Weights of a small mixture-of-experts language model, trained from scratch on English Wikipedia.
Size: 8 layers, 14.5M parameters.
Experts: 128 SwiGLU neurons an expert, 2 picks a token.
Training: a variant of Muon for the experts, 465M tokens, 7659 steps.
Below are experts of layer 4 (counted from 0) of a mixture-of-experts language model. Rows are named router (the router's row for the expert) and show model dimensions 64-127. Each number is 128 + 24 x the weight over its row's rms, rounded and kept within 0 to 255.
After each expert's rows: a language model's description of what the expert responds to. This comes from a sample of Wikipedia text that the model never trained on.

# expert 28
router [153 108 111 148  68 157 155 149 171 157  93 115 127 169 116 122 121 163 123 125 119 136 129 132  68 109 115 106  66 154  88 136 136 133 108 145 114 142 144  93 130 112 122 105 113 136 109 127 162 139 149 105 111 120 147 128 172 115 147 125 161 129 125 115]
What it handles: Space-preceded small integers in tables, scores and counts, such as tennis set scores 6–2, 7–5, or "4 General Unreserved".

# expert 21
router [130 153 142 123 136 143 118 122 154 115  65 151 141 123 125 108 136 146 113  96 121 113 138 120  86 106 139 107 106 144  78 114 166 159 100 125 117 119 156  82 132 136 107  96 146 148 121 130 132 155 125 119 122 140 103 115 146  87 161 111 150 144 147 139]
What it handles: Hyphens starting list lines, table pipes, dashes, bullets and line-initial spaces in structured lists, infoboxes and tables.

# expert 8
router [120 130 165 165 156 134 137  91 131 156 115 123 129 150 111 129 115 122  96 124 152 100 110 141 113  83 140 129  95 150 137 146 164 151 149 146 131 145 138 108 120 141 103 100 145 123 127 114 113 155 114  64 138 170 153 152 138 122 137 115 151  84 169 115]
What it handles: Short word pieces inside the middle of longer common words, like sole-m-nly, infl-ue-nced, photorec-on-naissance, al-co-holism, plus words like so, live, star.

# expert 10
router [156  80 160 152 142 163 149 113 133 140 130 135 131 133  45  88 117 180 119 112 121 112 149 114  92  99 117 157 133 197 109 102 160 131 121 119 113 117 165 122 158 127 134  94 159 143 104 127 118 136 163  96 136 118 112 125 129 107 153 121 154 128 150 164]
What it handles: Single capital letters and short fragments inside acronyms, abbreviations and foreign or Latin names, e.g. NHPRC, MMA, CNR, Pseudonotodonta.

# expert 0
router [131  91 104 164  75 175 169 119 135 137  85 133 144 147 105 145 120 163 116 100 170 119 105  78  78 104 132 140 107 157 121  93 141 174 134 147  88 122 131 129 139 119 128  82  87 141 113 107 170 138 146 125 129 150 115 127 140 120 120 152 134 110 124 128]
What it handles: First piece of a capitalized word starting a title, name or proper noun, often after a quote mark or table bar, e.g. St, Me, Re.

# expert 18
router [124 135 134  98 102 125 120 116 138 119 104 137 169 132  55  98 153 153  91 103 155 135 120 123 100  84 103 129  91 197 102 135 174 162 120 118 120 164  96  95 120 135 112 118 119 140 122  84 165 111 138 122 145 144 152 139 138 103 125 159 152 141 130 136]
What it handles: Adjectives and adjective suffixes right after the, a or and, often nationality or scope words, such as National, American, local, -ical.

# expert 20
router [155 100 153 134  76 180 165 126 112 129 106  85 159 111  92 114  78 140  87 115 132 129 150 109 102 100 116 151 109 146 136 101 167 109 126 130  97 145 149  98 117 138  90  74  91 165 126 116 158 115 142 103  95 148  95 137 121  97 124 124 145 153 147 132]
What it handles: First piece of a capitalized proper name, often after a comma, pipe or colon, such as Ga in Gama, Cam, Cha, Jon.

# expert 16
router [104 124 123 120 117 138 180 136 153 147 107 121  98 154 118  73  83 115 117 103 104 147 113  91 115  98 123 117 119 155 119 138 150 153  99 123 120 145 136 105 102 146 106 116 101 183 124 114 139 119 138 103 121 141 109 122 158 103 122  98 153 118 124 128]
What it handles: Common nouns following the, a or his, often media, sports or places: film, season, team, album, show, station.

# expert 29
router [114 144 153 131  91 129 131 110 110 142 102 139 139 170  90  91  93 127 114  82 142  99 145  82  97  98 134  94 117 174 114 121 141 196 134 140 127 134 152 116 153 159  96  75  92 188 135 113 128 179 170 133 118 152 143 160 114 112 103 125 148 114 136 101]
What it handles: Field labels and heading words at line starts in infoboxes and lists, such as Date, Total, Born, Coordinates, Development after == or -.

# expert 9
router [107 109 168 118  91 140 135 121 119 120 115 113 141 168 127 107  99 128 124 111 152 114 150  81 111 114 148 142 106 196 105 138 115 131 121 118  82 142 139 115 117 158 122 113 116 125 107 131 151 156 162 141 111 135  86 105 124  93 139 154 168 128 144 111]
What it handles: Equals signs of wiki section headings, paragraph breaks, and heading words such as History, Career, Personal, See.

# expert 2
router [121 127 106 120 123 148 151 118 104 111 111 134  94 127  84  76 113 181  70  98 106 150 135 127  98 108 113 134 160 146 111 151 136 147 123 134 105 147 143 115 116 125 125  95 137 166 129 136 125 130 121 123  97 144 115 165 132 123 118 146 174 131 123 137]
What it handles: Word pieces inside names and words, often doubled or clustered consonants after an opening syllable, such as ss, tt, mp, amb in Succ-ess, Ju-ss-i.

# expert 30
router [137 108 139 116  99 140 134 134 122 134  86  90 155 157  78  88 139 155  78 159  99 131 138  61 112 104 131 123 107 128 112 122 134 141 115 121 126 168 150  97 128 139 114 123 104 153 139 112 147 149 140 117  97 142  90 126 111  95 153 114 197 112 120 160]
What it handles: First piece of a lowercase word split into subwords, after the, a or to, e.g. deb in debated, res, cl, exp.

# expert 12
router [160 130 110 140  90 190 130 151 132 120 111 113 141 133  77 106 127 140 104 125 120 118 143  65 100 113  85 143  83 138 101 123 149 162 106 136 111 112 146 111  98 154 116 100 138 161 112  82 181 141 139  97 129 126 124 113 139  73 130 112 154 146 127 129]
What it handles: Byte pieces of accented or non-Latin characters and short word starts in non-English names, such as ș, í, de, Sch.

# expert 22
router [147 139 110 135  91 179 123 123 116 140 138 136 139 117  99 119  86 144 110  79 112 147 115 121 103  82 123 156  89 136 105 156 135 179 119 121 125 155 116  98 124 124 132  44  95 159 130 115 114 127 160 112  90 130 148 136 106  68 154 122 133 129 119 133]
What it handles: Given names and surnames, or their final word pieces, in cast lists, bylines and biographies: John, William, Anthony, East-wood, Kath-ry-n.

# expert 1
router [135  92 153 107 124 162 150 114 131 142  74 116 154 155 123 109 102 110  95 122 134 136 106 121  80 112 115 114 104 142 138 129 156 168 114 159  86 149 140 116 124 140 125 101 121 125 105 102 137 160 163 115 116 126 113 137 144  64 115 131 142 155 145 148]
What it handles: Pipe and semicolon separators in tables and sports result lists, plus dashes, equals signs and occasional "and", e.g. W, 2–0; | 2,000 |.

# expert 31
router [124  75  97 131 116 188 165 112 127 144 136 154 163 141  95  95  89 111 129 108 119 127 140 111  91  83  92 120  94 172  85 120 169 145 106 150  89 129 100 104 132 141  87 128 151 152 117 120 134 129 164 115 129 186 104 115 160  86 138 134 124 162  97 148]
What it handles: Four-digit years after in, from or birth dates (2015, 1880, 2021), plus "States" in "United States" and final digits of figures.

# expert 14
router [133  99 110 126 105 164 175 131 146 119 101 106 153 129  94 111 133 136 127 100 160 124 142 103  74 125 123 111 130 172  92 151 135 153  90 152 121 147 141  94 134 119  88 125 120 137 107 148 110 170 121 114 138 158 102 139 121 119  87 123 156 141 173 121]
What it handles: Past-tense and finite verbs right after a subject, plus endings like ed, ing and s, such as attacked, served, revealed, would.

# expert 7
router [132 128 185  96 144 167 165 112 129 128 137 172 135 143 104 124 111 143 123 109  90 125 115 103  79  76 102 125 109 186  94 109 176 166 135 149 147 123 148 105 149 151 132  77 128 149 119 115 151 160 145 126 111 146 108 122 190  83 120 125 150 142 111 126]
What it handles: Closing parentheses, brackets and quotes ending asides, plus unit or plural nouns after numbers (minutes, yards, members) and suffixes like -ons, -els.

# expert 4
router [137 102 140 121 122 154 188 119 123  93 106 134 133 114  73 141 104 124  73 123 142 129 131 117 125 115 153 130  84 121  86 127  98 131  84 182  85 162 119 121 110 163 127 105 147 148  69 131 151 151 173 107 105 141 101 121 182 112 145 137 149  96 131 146]
What it handles: Subject pronouns after a period or clause start (he, it, they, who, there), plus mid-word syllable pieces like ta, ba, la in names.

# expert 15
router [156 118 128 148 133 188 156  96 175 150 103 115 128 110  60 138  78 119 139 133 145 126  94 146 117 131 132 130  78 127  93  91 152 146 114 152 126 123 117 102 130 108 119  83 146 162 109  90 134 155 138 107 106 137 106 129 140 109 150 128 141 124 121 148]
What it handles: Final letters or syllables closing foreign proper names and place names, often before a comma or table bar, e.g. -ić, -k, -berg.

# expert 27
router [149 138 160 132  74 164 141  83  83 152  91 157 118 144 119 147 103 119 102  86 139  94 130 117  94 102 114 157 113 113 121 127 154 144 120 117 118 122 123 122 135 122  97 116 149 125 134 147 153 130 124 101  98 168  88 132 133 121 131 136 151 169 133 177]
What it handles: Commas, semicolons and conjunctions linking clauses or list items, such as and, but, or, while, which, However.

# expert 26
router [111  89 123 166 136 143 141 122 130 175 121 126 126 129  54 147 118 151 112  75 133 122 112 117 101 121 117 114  99 147  96 114 126 180 127 155 106 162 110 112 102 135 110  99 144 145 121 125 152 140 142  95 115 177  82 116 114 133 142 125 168 116 134 157]
What it handles: Apostrophes in possessives like woman's and Men's, and in transliterated names like Sana'a, plus other short mid-word pieces.

# expert 23
router [135 134 149 111 125 147 130 102 130 141  80 104 164 149  93 132  98 143 126 118 144 144 124 107 119 123 145 121 108 145  63 155 101 144 125 120 105 120 138  87 114 138 147 109  89 140 132  97 116 130 106 137  84 167 128 162 135  84 137 147 168 120 116 160]
What it handles: Sentence-ending periods and closing quotes, plus final or late pieces of long words like -ologist, -ator, -oph, as in gymna-st-s.

# expert 25
router [107  98 109 155 134 161 133 118 107 152 123 152 175 142  53  99 124 166 125 124 111 132 104 109  77 102 133 112 110 156  92 134 157 158 132 151 100 103 154 107 111 127  91 113 140 155  81 100 142 142 154  79  89 125 105 143 142  94 129 131 172 125 139 127]
What it handles: Digits after decimal points or colons and unit symbols in coordinates, climate tables and times: °, ′, km, 52.60°N, 4:33.

# expert 17
router [109 108 138 115 116 173 155 133 113 122  91  80 132 124 126 105 109 120 126 120 132 105 125  83  84  97 115 130 100 179 100 112 121 141 103 117 129 163  96 121 131 151 144  97 111 116 107 101 157 131 146  76 111 157 110 170 144 126 148 130 137 114 143 123]
What it handles: Prepositions following nouns or verbs and preceding a noun phrase, mostly of, in, to, by, as, for, such as founder of, during.

# expert 24
router [124 137 139 116 124 159 189 139 119 138 136 145 146 150 114 105 120 144 119 141 136 150 120 107 118 107 113 117  91 163 125 121 117 182  94 123 103 170 119 108  91 142 117  83 115 160 109 128 141 157 156  84 145 177 125 118 157  99 137 114 139 147 112 174]
What it handles: Common nouns or their final suffix pieces, especially plural -s, -ation, -ment, -ity, e.g. government, employees, offices.

# expert 3
router [124  95 143 144 106 161 131 108 148 158  85 116 112 160 118 117 138 116 112 101 144 145  86 108  70 120  97 101 130 163 122 109 134 158 121 140 151 179 153 109 157 117 139 103 100 132  91 127 139 101 160  78  88 176  98 103 131 143 127 122 162 124 113 108]
What it handles: Prepositions, adverbial particles and direction words after a verb or clause, such as in, after, during, west, up.

# expert 13
router [136  94 157 134  94 138 155 118 162 135 103 138 112 113 106 109 103 165  98  82 119 142 132  89  97 123 130 127 117 167  89 119 143 132  92 142 107 150 114  90  97 179 142 106 144 180 103 109 160 141 141 130 142 173 128 142 130 112 105  95 141 165 133 142]
What it handles: The, his, their, its and a right after prepositions like of, in, to, starting noun phrases such as "of the Planning Commission".

# expert 6
router [146 145 112 161 102 160 132 146 120 136 132 108 131 145 120 149 109 151 136 123 129 152 152 100 101  85 117 119 119 179  97 133 132 183 128 136 139 122 131  95 129 168 116  87 145 131  83 125 173 153 116 116  90 151 113 153 149  89 152 137 144  97 160 125]
What it handles: Colons after field names in infobox-style lists, month names in dates, and some periods and other punctuation, e.g. Deck:, August.

# expert 19
router [127 104 121 157 116 166 175 155 167 131  61 116  96 120 128 111 118 138 105 101 117 107  99 120 110  75 116 102 106 190 106  97 139 138 122 161 108 120 157 102 140 126 133 135 126 133 134 124 140 139 149 117 152 132 133 159 125 142 103 121 146 160 121 140]
What it handles: Auxiliary and copula verbs after a subject (was, is, were, has been) and the articles a, an or superlatives like first, highest that follow them.

# expert 5
router [105  95 118 111  97 162 144  93 138 146 114 133 148 110 134 121 113 117 108 130 122 121 136 120  73 125 109 137 124 167  87 102 164 173 112 161 123 159 154 124 110 152 128 100 102 127 110 115 127 161 166 113 103 116 163 142 135 125 118 127 167 132 154 137]
What it handles: Pipe characters dividing cells in Wikipedia tables of stats, results or ship lists, plus semicolons separating fields in flattened tables.